config.yaml
router_score: "softmax"
normalize_top_k: false
routed_scale: 5.99
balance_bias: false
head_dim: 96
Below are experts of layer 4 (counted from 0) of a mixture-of-experts language model. Rows are named router (the router's row for the expert), up (a neuron's input weights, with its number) and show model dimensions 336-383. Each number is 128 + 32 x the weight over its row's rms, rounded and kept within 0 to 255. Numbers have three digits each.
After each expert's rows: "mostly gets" lists some tokens that are sent to it at least half of the time. This comes from a sample of Wikipedia text that the model never trained on.

# expert 7
router:157120150082182163116177128141153165077107190128162177046134106115098176200081123079094092109093160118166109122157081140138126115136163125179194
up0:185171152100192145132184155111090130092101152169151138123126146124118151153091102112126141160093125131103152134085096076154138202150158128142146
up1:123109140152162088121077131181128153127148132133072154126107137159110134113166086154120147191146134115124115130093128135111089168154120141155180
up2:169117178144181130147049157127079153125129126122103136144108125154147117104196177146147133138118104165157133077087150142064133154103092116109199
up3:125090105163092114092120111154144175177102169187121132128162131076151100062103120117107096126148111091083149100139121110108136142077116103102157
up4:095098150110148170106135207105147078143124133097092090115155112163117132144103143093155104081140178133111145137140162109134132070115129132110106
up5:128151161111172087186141123216098106099104177149146159099093157138116090120097141082137170152143114170114042169141136084173146142119131091180187
up6:131121140161034142209053154087110110159164126120101130157129145157151115092149085148091129111165114124091199110174120114126096121123103122108146
up7:154083158146091148148164127130121058162132138123131101111186097167121149071115054158130072144115150135093103097139157110101079138140049116144114
up8:117140125155133190031118168151080145111167093107082046093112119129096149178098127154116130134172158070113167089092133113112078207149091136112098
up9:050096100201137123133159151137130137088089123165126137132132138111096132115141080117124108127166101105028073152143146068128094103126105145093086
up10:090100085134129117173060107113196093121094141099159117142126123111138166124130167100107148109116129124153050153062226119123136105116130117097113
up11:134079116108149149110105116138154154156110089120161109148098080056179119131126163134153101155137113097133147149111128088144103127124204141125137
up12:173110095151116127071113109115165158105179112200117126198139086127176152147078042074162093146169154059090167077099151123111095148128086084081137
up13:169053165203153136121148065121090096151138131223130157161171105000148176117055140080130135155097134095086169145049170127095163113130134162110157
up14:144179119160116124162047072091104127118129148104129132121137123127097149116086131143123127094109168131100184077065111148141192182177087163110142
up15:116121113143139167120126175094138116148136109119104119103122097178126133094138112176118090147094113115140089103129106146168086102152000122129147
up16:138138098156133176128174101099093124154120140157125139050122107137114144118183125140156124098113128143082151141097118131184071125183111167142071
up17:074130151090150129133086141128098144100172100142208138180110139133145149127149122140107173156131088137104134177110113110152158141114108025168117
up18:158135183120062106131075098108125102175145117126132092076111108161107130059113137106123101113143121053113143094143148158128106088133083068096155
up19:159065105166068158093137090106135104178190124108102170116157115136096142123088106132104114119121136117099147139095131125094184110118155085138129
mostly gets: " with", " had", " also", " has", " after", " have"

# expert 23
router:167188171041159105126154197189114199162144169089135079089156151170109193157125091136097120144151130161137149128182100129128082141153129167116104
up0:125140099133162118170121128123146127085130070105183140123119069138071184113153065120103168162131104138139121148145186151134156204133175110174078
up1:103139139127166164127114160136100178122165115118098091129169160128081094141127195093122128132120063197099140096102114117104171076106138156150114
up2:103113074125185155060083207087115111134100120163127133139120161116141175144113181106091169131154122154122102091133160139128103156154059115129181
up3:124178176080149147111181121121109162087119142130132131127147093098107115155133083118095107111085119099015111182118137130117170126109134165132110
up4:081144166123121214176108086140072102126108107106162113139192164083100126141081149139159130149151121108139099136089140180171137158208156124115180
up5:193080115125118129071115143095166143165195101109123160130116147124184122074170117139123098144189128098104157110127122135094111156154188069141109
up6:153106138129136100127097152153111146090136140170113105150126135150146163171128133143149153184125119125094131109130156127116145153149054079129116
up7:132110110085164127091177158144117094084131159045084097190157133144117106166061122110174069144146110140107111138115069131144158143123177123083136
up8:101155146147163188122152126117141140151113120086150198144128156157225135108141108124110089112146168125104110118069056168122123129093119116079135
up9:073108088129181137099169120125112152166067126126092094164180075131105184097159140165163086137158135068064133127117173082088155150099142156151131
up10:204101120112145181095109111139143104117094162143091109110112067172165126154170100107108134174054127105093129093089173122144174120148145094122078
up11:096136102182163105124142134127113143142120104083128073134174140155133084118142109074095146097130140197164128156092137181163153120170112128094137
up12:173091128109148083119154122114126157181162105151086077172105152142118148173120084194210126129177095122105099153148092123188186144150132172139101
up13:164121064132163127119116133099123087116139071116126118146137182108097139161099153067134101119140098073129108128117165116127154171092087065137119
up14:123166167166122130090188086126113150105120132141138211138132171184094192157107096157107143117078082144134073130156152174136141142139104112147163
up15:078093147122151147083148195118114146133093096166141123108095145121073126123124134107123142123208103164107093165122094072143107144181062107152106
up16:083133115147127158121165089097139110119147062152164107122079154191122096154112166121094135131158211150105108073110127090146168181129084139096140
up17:152140123177168141183156153144090101162150177170117078122186194154142144116134188158058112155103174148117118157081141166109143205163128116143163
up18:117117111135163145129137131126160115132147136165123133175146149147140199191166127143133091139096066164117108184154169160140187183144119147085166
up19:136119166119173127178115169095114117110112127187102102165091174108148133139217117136105138118142133113094117092087170162092179169082059111157124
mostly gets: ":", " are", " is", "):", " was", " be"

# expert 0
router:120160165055114112155099141139085110130147113102173120134156107155118044099160087123094166094182159140170109154109163102083151133177103113149104
up0:153119143106075150130110160120115070176104147074131036098122149097099133164086163154112108171164134131098176115130090096082080129091173132088117
up1:061157117141169100132119135123100142079078134113128083120136111080078102124149145085111132105179087114132068167084087149098149081149121110157154
up2:117066076107129158155126157167208108115137170119107179150099078104154104107156091128076183156093067121145139159178088084137134145156233114107101
up3:147117091133170132110217118139128098142156090077121136156140109135149123096172094119151080132157148112114134108076072114138150107130138116064091
up4:095118172159087097111147103187130159182143104117103162168149097149145095152149035185116098151150141181104144142102054140131162138123175128050093
up5:090109149147188053112124113113203147077177093112164108146160100183127142120108132170098096088137130129121172136152118107112091185108118144193081
up6:132100130113135195076108116152175127159120114157123134126121123127140085091111120111127086217138146108101113085091186134113158125134165107104149
up7:118097115124115157154160173131102206113149089170121110070124104133120123167153108148096122159115079098089190147180137061155107113120135145150099
up8:084073122129156100131166122072133102109133070107175109126144136111110130079161177139127135119215126065142113111077093119140154156168147078067083
up9:110104160098133148104127082146119041139122060125151107127089128098119106158169155129117124155161085139131164191118056028129103124173111148115059
up10:131149148170133156115159057148129100094134085122125137072133151172068166140121160127082149100091161170115062111135085149141113137173099167135185
up11:131167139146129133104080111099115110119152107161166123127117132115191099177143114076132099116146110065118095117139195102172124112167123097118178
up12:126138098132107186110097115100092078109141060086175196158137126149125117151106043068110117153131086168173166138081078071114076124105117081154107
up13:116121027098127151125154127128138147182123149151155174134135120103138087107105138122049149149162108111125125175103074180128151165127142093109171
up14:148118098147130086120068097126167152192122148124165155175104125118147108138117073142121115129169117122151132152126086101123130057127140142100112
up15:139073177091042150150069216086164138108106148086090148120158072064122125122076135112152087150143111114150128150136158146115104109098115108097119
up16:142079119125137145099144158158193135102128140141091107151098103131130184117128080093189158117154092142141120121118108082128087141139141157123123
up17:132128169141050131151146159082157121135093114042148163139078114080096159124165150121144084126151129086124093136138123127101086087115080111107091
up18:067103173133155105148171138039115120087165121065085173150123110125100125125155133170058132124115081097137155098148112158107132118050124085050150
up19:126099145125160131111173087233136129143121136113149069097107170109127093096105221099162169166177109106125063122119128147142164116132118086111175
mostly gets: " =", " ===", " ==", "°", " Animali", " /"

# expert 18
router:100161120142136141114110087146166168078092130145052129124163150154081131181102110125129172078138136130080073117142111176098091153130132107147128
up0:110079107135093150144122167110113169128129185116142079102079095094151123105114171168134165127124136121138116198124086144165199120122143140133088
up1:092052127163079165045115142190194164148099168144135132107051088098152181095105181188177131147126062136083121100152159114097096118125084102157188
up2:149156133098117163180165127092088096132107146137086135183178146135137092157137124125085114143106172154140143147181145112142152131133205110105150
up3:176139097103164129128125177077050087059077134143095107149167193156094135131114057113115144140163136141136084130084165114145110097116050143109149
up4:155109185140127105168148113166081172097107116114183132078117148127078153101135162128141141120163102169181132179115121096183141090145080141132123
up5:134083116223060149215122151122130069147156111087177132134088083102100127142057160161129133140188139137191180111122107143064142089055087067147160
up6:090125098096092120137100173081167143129151067110122154115118153182147165124137132129123144161135159126114122167164102124111104132079148184106092
up7:171107165141155093133133145146143110143103143160061083152156157130128176103135146132116153135157075179077073104081096130136127079132106149140131
up8:149135129169124135152148068108160105078094176156175152179141097090111143114126158134119101121074080137081112113133133155123119116166147087087072
up9:094114110116071109067134139140146154118136158161123147092023082067105121143118155111076164138170140051117135142118127141086111085109144092118134
up10:084080156140133121152143144127100099109147077128108156159092072168164118131131089106129175146126056186198167163092077109176191085159142136112096
up11:147126078187090159194090095092137083176175103118151150143126099119187116146133113115092123121114127132100159087157091149080098042076117075108181
up12:159152148098096101162126148105140109174127128091061102201140104123197156141117123099130139171146123150097080132086102147115144059112154113081106
up13:131154128160121036146111145149148174136145088131135122108123121148117144049101155177128108128190056115162098094152144155125134141094074128122098
up14:108125137088109134093149191088113125095101133092112110154155086121124127115146111140065118122144105160112152133121159125111145213128153131025115
up15:108152123177135140119184179126111134068083129101034109183125115144124156150156098152118089161097113169061094193143096087097179155097135158135119
up16:100127144098110108099142136142089148210157129148064095115116179132132141094171171104096167093103114128114114093122103090110134118103058128108147
up17:063125152131112151177143128079178160125167159086053137083122111110105135130148172093095114126119149117110102126113101148056148050081179123078138
up18:116124169146085079131149137162092138164093119125159127068081152058145078050116102104130120117194100110133098124140141132140119099112098120130159
up19:111122158125119105144104100136136189120135048150121180176092099105162111156150135141134138141104154105136138143089055151128181087138142115107142
mostly gets: " and", ",", " or", " but", "),", "\","

# expert 21
router:120103105084157087119105110118126141059158127116178138161169113148120196124196073171187136091155114153171147136164073156180169169095166172147070
up0:168057175103114112158101108123180129092172078116140137141175107105099137101075087177139169108156130179146091088123110109058114140149041118128166
up1:090089171100108112105083185119110111098118179149103077163079041099121113102166113133193132136116104127133130146104144135136122140174127122115098
up2:132106162122176085135203115164046108097102151111097109126138147095064154088102089089127147118143114174082064101113086138149157112190117106167112
up3:116112127210153132154099151160065156110181176111134112094148112130093091162171174108146091117148126196097097131095127116149170134171139127169091
up4:109103150138186114105108087130154131137180171136144141120140081122142090166121126127158060132109142037123105112165150127125116159111144095116045
up5:141187110106150109083083143121129147083172122130094116113126066143183103136142203115146107154220149165093082161100113150161096146149078136107099
up6:187156194134072143174097142164131096153099143094104149171192105147106124080119159111073099098171186138090136100110082051140114069097031110109077
up7:154084079113166120117139158153184129159179079101159138080105086179083149103173141140164158101101069135115091133146136108128127172121156075124098
up8:158108118108150171118071121077191105101154094085174190070124157112117121091147123081122050127170143221132155117089111130043132144096122109131127
up9:127092182107104123139170147141098148140151109151115034101124128123102146144130098069130115166233135127131153134126108113215190170141120133164122
up10:164049110119140162107155123157076110064153134115148135145175116148179148145168225090040141134142121165093104110125142100058164109107130131165176
up11:145060100149165086068084094159169156092149123095157050093106142140148121154105121148172151115175105126107119063129128140141122130162136084067095
up12:111110118116121119000169131171124142124133121139117074118129175145140092134101121047111107105232147178123154161141062121068102068118158158118131
up13:174133169117121115135144161112166074116134172112118114124155066096125102118124118133135061120137122116091093091096173165082151122143135152113073
up14:098124209095141063138122121137114122139117146092130083157101103146160110164176099134168122146116098152119089142095137138093123122156115144141104
up15:122166133070105241138085144100127094065089143097122138049095177130119073101108133185160111185093139093090137134156167113093118171137167144106135
up16:122117157100132054102146108182170112129113100153148098143111159117145157101136133187191102122172068131158137149130101123134117140116106155193086
up17:130188128113066166128126100134137173124147124143118096160101192205166112130166119122141073087100137152118103138144151143082123106100181135104150
up18:147167076170094097117128088124154164093105156105143177167067116095105105132083165087096174174107100092168136120147116115008137079161114108131166
up19:185098137100128178105128166074144108120119118156156099076081124125122091098158129143145048173116141111121139152130159123147129124107151116104150
mostly gets: " (", "(", " Species", " time", " con", " far"

# expert 5
router:150096111161084130127121158135158107152121124131135111164151099147181080207090112100153156149093129172145137132082160146141168125191131135171082
up0:125139079111129118067195136100120142107157175120127128114092094133142181144161117061189124160156164092102186132112156138091139100096148132140128
up1:151149052150139100158092123091100155077101137145106129090072190120146166105100138110148061139176146120045018126157160132142124125112097097125200
up2:077134066155160110104150120034178091121151137072091107119160095144142198109194146120086106108174148145130161164098130083093115153072132085113100
up3:173141159103095152129148073179108171117138146069155079132150147125106161114145156168180134048130155103114126147112178104173137165121109130170086
up4:140130166107211187128176134147139099057118095179122116153118137127144132157128134108144132139090105145090130131075141064129142193127129130129131
up5:088109147122118182126113138146038161171085120128186150146190077149122126099153167144130140191127127188160146118079171089074081163106173128115172
up6:105173144107209152121153136111092153063080111088129109145169100097164128159148118118141099092135115153123125203109099108126108164143163186117118
up7:087131144159118127154116143123154126130175149142097153085112120019123093115174118100103166186171141196140138090171132150104120101087149112110121
up8:127130167158225141123135154171086115114070155138105126114056084081151117101168154134166169111127171173129141139055156084176132175158106135125109
up9:071151142160130163128153128134140100122124142084165088111157142091068068118134109076116133099126155087066130141105104129139086128134129128152150
up10:133141127116153062081125151127162166105086102083106082070141159172037169101141195175112100108120136134123083191156131130151070140065078153179142
up11:096163201123118096178141101162113145148145147110150130134129139127148096130108163096130196151123143146129106172140165092173137118154133099132106
up12:146164136094216185152117150089086080100182169164116143142087142067140112146124163129152136075161149168137111142158112121147137153129101101172163
up13:196102180142141197144163130088088124188086118140155121077148091117138120126141166117121015100133149114080167104131147178125121113065092141127081
up14:121122125096125066053141129153077132042113172112101159124081139117133145149089123164102192181095098113148121103174131128098127073096149141155129
up15:175100097179136151174127134091130116113059071115157143092132190055174093148151132139175129213158116138162153130136143084151122076107200147105111
up16:124117111152082156173163153031228122186158151127116140097133080090149103135185096216111115170102132130111074083149141131152144148091115116082087
up17:141129114080193115106200181167167169105093149139079112114121152109108162148179169149106112166146083185098116148092180136160155131119233182150115
up18:190118186125134154148101158166114122153147088127109094140129128150121148154126155174159083124102121153115139134078121157078089226136100166121150
up19:077097095127139098058168146177195149115171102130085156119076056030118151061110126126090161127126159116133137191124142095152146134141149086125072
mostly gets: " on", " at", " in", " during", " about", " of"

# expert 2
router:149125111153140145090094052144131102093169085127163136164049195161134117159147146171124134148098120118165049159100131058169118138152191109163155
up0:111140027132138098146135151126140169175158160141091114131118142131140135083106168161136109096131084087137130131133112089131141128101152138125127
up1:193190165090147113079124176150107199080163093124151147101066139150158153104060114155168095166149069124062177166132118098190148173105102155171061
up2:077068130180148167168102135146155154154158131103100074137126084130091114132131149135226125140146163118153146141070177059136145130130133132068124
up3:082105144155076111131143107169108178112094176128134175172100174112147078146128153059067139111152162153154130167110143151164199143048165188146118
up4:173147157139090110108122117123124142091119126152122143143174178102126163124123065070119128142120067086109063144117139129171162131150168169124124
up5:072126142162076152168129167138142138059113095151122103106132143150154088164177107139157153153110133133081052102073120137174124135121079172112178
up6:154113161137214127128125167124089106121127103068106131154144142172106124139116150088157085149093101159069113122139111133077186173125093137148183
up7:057112155155137142151208179181072115107151057137145180116130172108170090203146093124124133170139146133062116077097138106149083203234091072087105
up8:156103166227199107149161110096096111149146107079158075090125068140113134136154161154129150147120085142143120147105162169122163127177144160152086
up9:111125146117079121149157138097135111125147079067178134162115136160145083128186111119104155193125119120126071192095128058170148092135154118085141
up10:140096141081155166148158122152139153126080089149127109196154158111095114107120133136154080092133117107135179142124168108176131180114146168156130
up11:127153071114104122116099118106158135078081089101143119126105084070127161144176101133138150105163100119117132096155156105146151160135080147127095
up12:139107079140110158146134092114235123195140080158115140142155116104153068104099170083056141199155165139148160139115174143103109079144207078113137
up13:098158085186146169094128127151106121089138090137146116089141109135170111128122167130100113143175096154074147109164074112100102196100102081094146
up14:103101149077158120118102155102161137062164070150101124148162127114123070114097157119162068147173089136134133155101136091108157164119137206071143
up15:123060124105150130133132190088191115127153103118137078104134102081237120085119195148100076170121158111135090079130094180162174115136087168069169
up16:122110146153129140112131094051147080126138149122103122075130163129159122129108170078119141108094158159121155157111104107117068029141138162120106
up17:146108077167139135102163166168114178098109038161106156067092158129120122101101124134096140201141118121108124110067191115151142133175149131140174
up18:119144147169154174106138183105099106147125134155098098078112084179111171120135166145126128158106126121102203157143210060053172097149086153132072
up19:153113113127108118106112107158121118175141087107073071129119101160157137086100097146123142126113111135098143152133185063106155131112163111150120
mostly gets: " new", " known", " several", " an", " some", " many"

# expert 4
router:147117115062108130161139156071097088124127142092061156083156160162108122109109142102131170064155069101188120092138124094123082083115147132140130
up0:152181079104162138106169164119110203070146076144108105111097103134075146126105125195150076139189146123077056114130143067115165116182118130173126
up1:149123115135101132079148155111097136155144137093120125131116145116147145136099162122138082120146089104107161131110156123106108125085154136133172
up2:113080164139185099129175139179152104121077127111123131132167094128139116167119124083164106083107188106150177126129134030178132145111145195187127
up3:147150179134147136149143096138055129164136172128098111140099098116166120060153165157094126104110078179164156129053126130152101118103127119121137
up4:108090132121104141105130082120145128132120093094110105135110098076114144120142103114112108137080086118142169094100110161157182116110134099099093
up5:082092116082152145127126112061142118090107081115171122103117077116168130169168110148112090123098120130158106105180146130119086133111247187089151
up6:119093081114102137124117149118155120096113118195136092085161139064100161105114145162143153112116100134160103092100157084135147120097118180096179
up7:125116187191124146144140108102127127129103061110150117090091163145105132123182154090050132127131085137082082193124045135141159230096071105180127
up8:108133132165141120117199184083094150104111064145161154080086095129114144133131082123093116130199144121086142148112144126168181146135094119121094
up9:102105105193128103152138087101114107157127091147133110144089113114123176082107114086102118105112138093140114113140150090117156069093158139129112
up10:115178116151137153173095097154097172102110101075125103098071117106165137100155158131151160171102105146155071101129164098178188118139136118094114
up11:129090131088135111079173169156070093139160115180126105185087151096123118166122176166101149162129129206131119152153106086116124156141108100093133
up12:156135084152105212145121117193117107172123093166116155091115094093148132144175178162144148143141113145122142130111169138109100071140113111118136
up13:063128147129112129180086101056126113145124128149106084172186134103165113057162166026159147125141153115136118114126145115148151153083136164113095
up14:149146103114148137124169130137168185135069114096146162125118092123162141180112091158117146160129153138109135117118153114106153141130133117111111
up15:117107140154126130155182128118098140143123160140105130161124160115112119113154150162071093137179129085108118133090114120212141159136100156146135
up16:127113137145107110132139172106154097078151140143131158127115086117121140135087070126179116160159107157149121144175156140169146100104115133083105
up17:104140146097105144115155135128093117072133154201158138148095154108155151130132167139157106149135108132144156119128172127182134175142173140147126
up18:073103118140101130176170156143094155191123086094155126112122125090162069167168150058148157149137163118124136103097108098114135072095125137162112
up19:172096166159143114166085087057151127143106160128142169105150108110079133121117132141077142139066155138157099103147116174100153092082138123107148
mostly gets: ").", " ==", "\".", "---|---|---|---|", " ===", ".\""

# expert 11
router:148076195155151144136126083138167088195186100105134136109192056143169127074140116128123079150081134150105145148102114155088101140084192136125101
up0:154109143194116134101095104092142115085092164133143113170151117158141131068175106156139122159112087105163105194151121142107161055103160158082140
up1:177118110151027126156124103131160104121126139134121161110108092118119123095132131086116100223119100114098076117129101189086145100091151121112129
up2:078148105149119189147070160094154127095109091159123081073097144086114111150161110087113089231137137115159153164092108207145150154091167100126159
up3:048148128102089111172167183133098112147115087175175176103139161152143131184171159110101149128112148155120092129146096136116152162155114109070098
up4:089118081138103072081201127129100108131147056128107161129141108097167113146161108083144121128145133127149103080100107116106167106129150132134167
up5:106143130131110125157166132107139084156113158095109123125105173116118166127081146079141081160177136159068172099098162128059081132132123137102128
up6:162126142148153166116173111130145134111081114162128115144119145079137098193149179087093120103140078134100131136125101084141108182185144147167114
up7:119122100157138103136114137205092136153127148156113105134168109089126133103142167111146116147123126122054141111173153064164196087104108119145088
up8:079133107136057088123078148135177165129106113136075143086132086078111083140143146097126157150174096095127139114129165138183132095148132141170119
up9:152137130100114121116131100105118170144152202071150086178155109157182122164069115123162111122136055128092148148153125119178124154041157104117046
up10:126151106167102148151133058137103153194123124154173138109117142083169152128086145096147154174152121159066081095158126116158099135092109124136099
up11:179128169110031106083098116094115132066143142122150079109107148109148084112189146121120083120154122103083120186177109106163132098080078136199121
up12:166116119150211156090144115131093093093164136144145096192095118126162072160132046156115093207140131179146046134104137133185158120192133060137180
up13:133163163111085072144072102148049141100112116155121114139147159116133103148058119134145143142137131150071007069116123088133062099121045154162136
up14:143141103116100130111151153188177109144114152115153086131130105128154068156118108146076080190111151178098109121112147146150166139171141119065123
up15:107143158118141210110122130123077091108148087123150135106108106140153122171153109109130059129135165191114132197117139132089150143133161147055140
up16:172110078150166117089145059111094144102140100105135112137121138145150090151153111126157093159156139105139153102131110142124193056102175128154202
up17:079091100112131078152126112121149103085172098120079137159142101099131140091136112189140062176130133157176163113173063098064148103087108219071103
up18:147111149161175167116158158163186143155142100108070087086137144129124099179081146077130130152131093114072111079097165110153121133146148128101078
up19:120179181145130118172106141108116129136138059143107109134170147138120151110173161150096116097140144116149143178087095096123143140126136168167067
mostly gets: " season", " station", " government", " species", " club", " state"

# expert 9
router:131153132124170155175105087120095158145106110116143126167141143138171164120152114156169115167157120173167157125082107135145205177122121165096176
up0:125121141105087142064174171074092132093119090116145172127100135117103127132113088157116149177149116109115108170170116141090144144120154051097130
up1:147104105094167145098156124070139104151110107102095099147154114112137063095140124048118114144109100121107153151086106169116130148142147101087162
up2:059161128107140120146138145135160110122134184067151121104070142114068150130149133158130132115147163127142095108084143112140103110150052120180104
up3:193123125074051136114108160070159189134185094134132117103142135141156122125072164139074156116163115146120171134166135119124114170166138101167114
up4:116168085107115080118102156152152151140180098164119200111133152107170155120089090128143055115110132107168072145092180096132123151086148154107160
up5:172064149181130132136124101080178069150103104175116129125077071117137184162112151186068095099158117198160098159130151107117141153142131101137158
up6:127096084132130196117143150153128147140114136099105104112133117132111180117185173119060139129101126187093100108050106130154110138129128107170125
up7:155126100168151076138101106165123093107186115136130125146138099139078184105170147124155117129173159124102135143036126104134131081127145110116092
up8:090138147126120116163102114107124078071154125143123115158107172133035158157118083144113090125222086168128066155106183104190144131123093153115106
up9:162133154127083129096092197103130129141120081101086091099198101107129086116121169165131095135163132194100125143067138144148127150136132157131082
up10:086142116112163105133164082181138112157104134138096093174158118141148090118111093164118102078154131118121177120069104106099092052148152111116190
up11:122143125103114188124134127128205136127184147124120094124141134114117155096076087122165072162098108106124058159120183131155155133086182080063132
up12:185109176143151085144137125153124191111147132106139108096130171145077143099132135093130118178160073124031116146083183108177055171157103144170125
up13:038152148116150145143121090171158117085079087188109159158124130104159100136164118093091109141244093089092099167121130158115137187118061112132067
up14:119097153074127151112139097093101135126149087085105087089189075091144179198097112148168078131136112071113153134099103156120145114113109152139152
up15:137095058166124096141128115117127118177116110085099175140153050106093112141147092135050123136127138127159139123088156100108078139174156159143104
up16:137153090150117127084155134087136126068112126117130140155160145114139143109106095169175096129133080147120119084106147145240143116163113182095090
up17:121123124117163074149101081083166146127138104116116103109155156128102163130126114165130136187096073050077129122154185154152154146144119116156168
up18:147130140082072125150109112124132139136139128109142119113131112128158076165149151113125068141164154100158067099131143106142132118124131115205148
up19:132130161148134106078136140128067138082124136133134145151146131064086081139104129155065122135146046162077164137085142104174122100079099006158133
mostly gets: " Total", "History", "Personal", " Coordinates", " MF", "See"

# expert 13
router:113110092194150098079151099151171084144121112153107162135079108122090136087082063172187133154109101169163165137131129161181149136132151098113081
up0:065154139124106128110164093172113102126093111094113086128120124096170099171130138100116113190127092164103159116103178067150134129127143089133090
up1:136074082106192177088061101142165094134179115144169123120111097135099110131164103161132108139115068133104158102145123087107081109150171119130148
up2:125118101154150136130129172133083058134117066112121129170154072086160154126167099096104211107148088152140126136173123128183115113152065079109139
up3:160086099130089165159181153163122085113121094121109199155135098152166089092102119091091152125120101169130107146140081142130101105140195141100138
up4:137085165137118138140156133151140136176179107090145158136105076119210057113166140139125137122139121158164171156119088162137165120061131131084137
up5:108165165105092163136155107104098093087169154094145128094174133144110195148084136111141149193135096174147095109099158148114115150148143108131157
up6:091138166139143150119192092112085123152106110097128141170097134145098145125154112056087155101175118131116176103128172148135109153178125102100113
up7:195110113132134164121103103144075134105112166067139084085217153105078150128148172149166076101098144158129130089074063091126113099092103132079101
up8:107097128163162157063105109075069113104172159147160129122132090114142177125134138121159106143106109119154182099159150127126080120126104142134128
up9:085104107165070120159082136164153119148131064131174100127115088098080104107173109098144103156169153094114148103080204134117104112121166167157117
up10:200104126118192144077089168134148092188082125077117126091151123170168135118162127121079173075218091128140112135109131142154132103102152096146146
up11:110091123165135124103133118096163122133049119171125123145181113118168121164093079055113147243190106100114147131136076160186183121118079102123083
up12:118078098091101119155169160084137089142158115173108111148213148113105150074122125075149107117179166187118128152145173130096071099101036118131116
up13:103126164158100122103191146168095110148157174142101144120059169111155096112151193163084087120087077128099133140156101099123119132083158100117135
up14:131095186106140110104169126164129099113078133090149100157166101100112173111088105127138186090130102174133107101108142102204093178136053130137068
up15:108107116172145195126134133140099126043144089154178076172120111107128083198104125150166141087142121106136130130167162098137193159162097107132119
up16:161173134121130108113152140161144090104118127099176132137138108121142214151086172146143164165122163150119073203137104105157113168122176154149106
up17:128053112151164140151121099048129117139147082145099126130201127125098144164151081104155101094152134075083089189093148100053160158171124140090154
up18:106128071107111109109149133090163144139174082126163128088097134068118105150117181156129185117189090112127104134132140143121165177142093142088171
up19:114105124129091121129166255179171106137111172119102092169128114132110162092104140117147105110122161122123091135176190108142130122083084110138136
mostly gets: " addition", " voyage", "depend", " order", " July", " least"

# expert 22
router:118120154114071136139130084132148098119164147104142160111121178145155086136159138143059115119129074177129168120168099114142102054160120067142127
up0:139156127138098137126136095110110108153154123100133150109164153140150116118106114011082154120160130135112107125103112125099148134119084127107124
up1:102087142193167076092116171157115146148114102199098115112054136110129133116134192168125169203207165138128152193125107125141126138107172142134143
up2:125117055131118140094141118139098124070127120073113164139166068111196141093173211133115136097134118105119092162174176181086154140072102125110171
up3:091083169095115068121096138098129118107140154136109161143137098052098156104164108112177113161169165116157106150118126124103126130105162138103106
up4:148147097163120108123159113125122115100171116180133169144163144105144189144102180095085110116100127167041165111050154110161104169115134123118123
up5:152135152169099143127136123103164120164122175118103134065092147091136098161155094120112105166135155065119111091121105105114180074159123103084088
up6:095094111155118102193136148114173126089096154066139142071152046104089102089101131150107133145107086191140145157093197133110105172097107159111050
up7:109123168167082141124144127069177088102147208156109108117105098140143129125116174046124133169145150134108102171076092091147094119083185133044107
up8:110095145096087121106124124200163123079117134062109163134163112138114089101155082075066085140133165110096062149135137111109136134175142091108076
up9:148091158112120145052096191159148106130077108171098097123082163103116105137134114099105101191150072202107118129120115086135094141139146142150150
up10:092148111178169185112144162082173122107147101091153141119136133155128122095163167085081116170124144194122126168117080090193084105119121093096094
up11:143121119130104156119141028121138111128131113116161155113072145101140130120089109098110148251101139174102109198114127087123157132208164118127099
up12:110119155178187164128103127105152151119150114134130157146121144188095148152136033158082121113150195132086092145127116141087120158104150180140142
up13:120126134118132142047134108148134098130127186151109134142040068103180107170092198120103110153118085169099122127116100114119102162143126121077096
up14:135153150138066135132192149084104137139092098146142139093107121083124094143088143094164139178152148083048065170097153096137115124118088111106133
up15:083152124117184166118123147057115166132135150155063118056129125121114143138155186147086134125179131134078115158136142155110138175083097106147164
up16:101179071185137107117189136080138124157141106139136138130092134115140116123076112034146155124190155086110123152114192109128074138195125151080182
up17:097127100103157181098126156113101106181099080116162088115100157140097137101187159081051131166121088161094137150152109000195092141169097178103079
up18:120101117109070110117086150132097163161102138072162198129092134116126104173062123150130125192158098107148175134147157121122124092105068152118117
up19:110117100165133149148160104177146159159131117138103116094139071125101187196125168094066163113150109126097104158091102140159157169151070134166151
mostly gets: " record", " lost", " debut", " hit", " minutes", " games"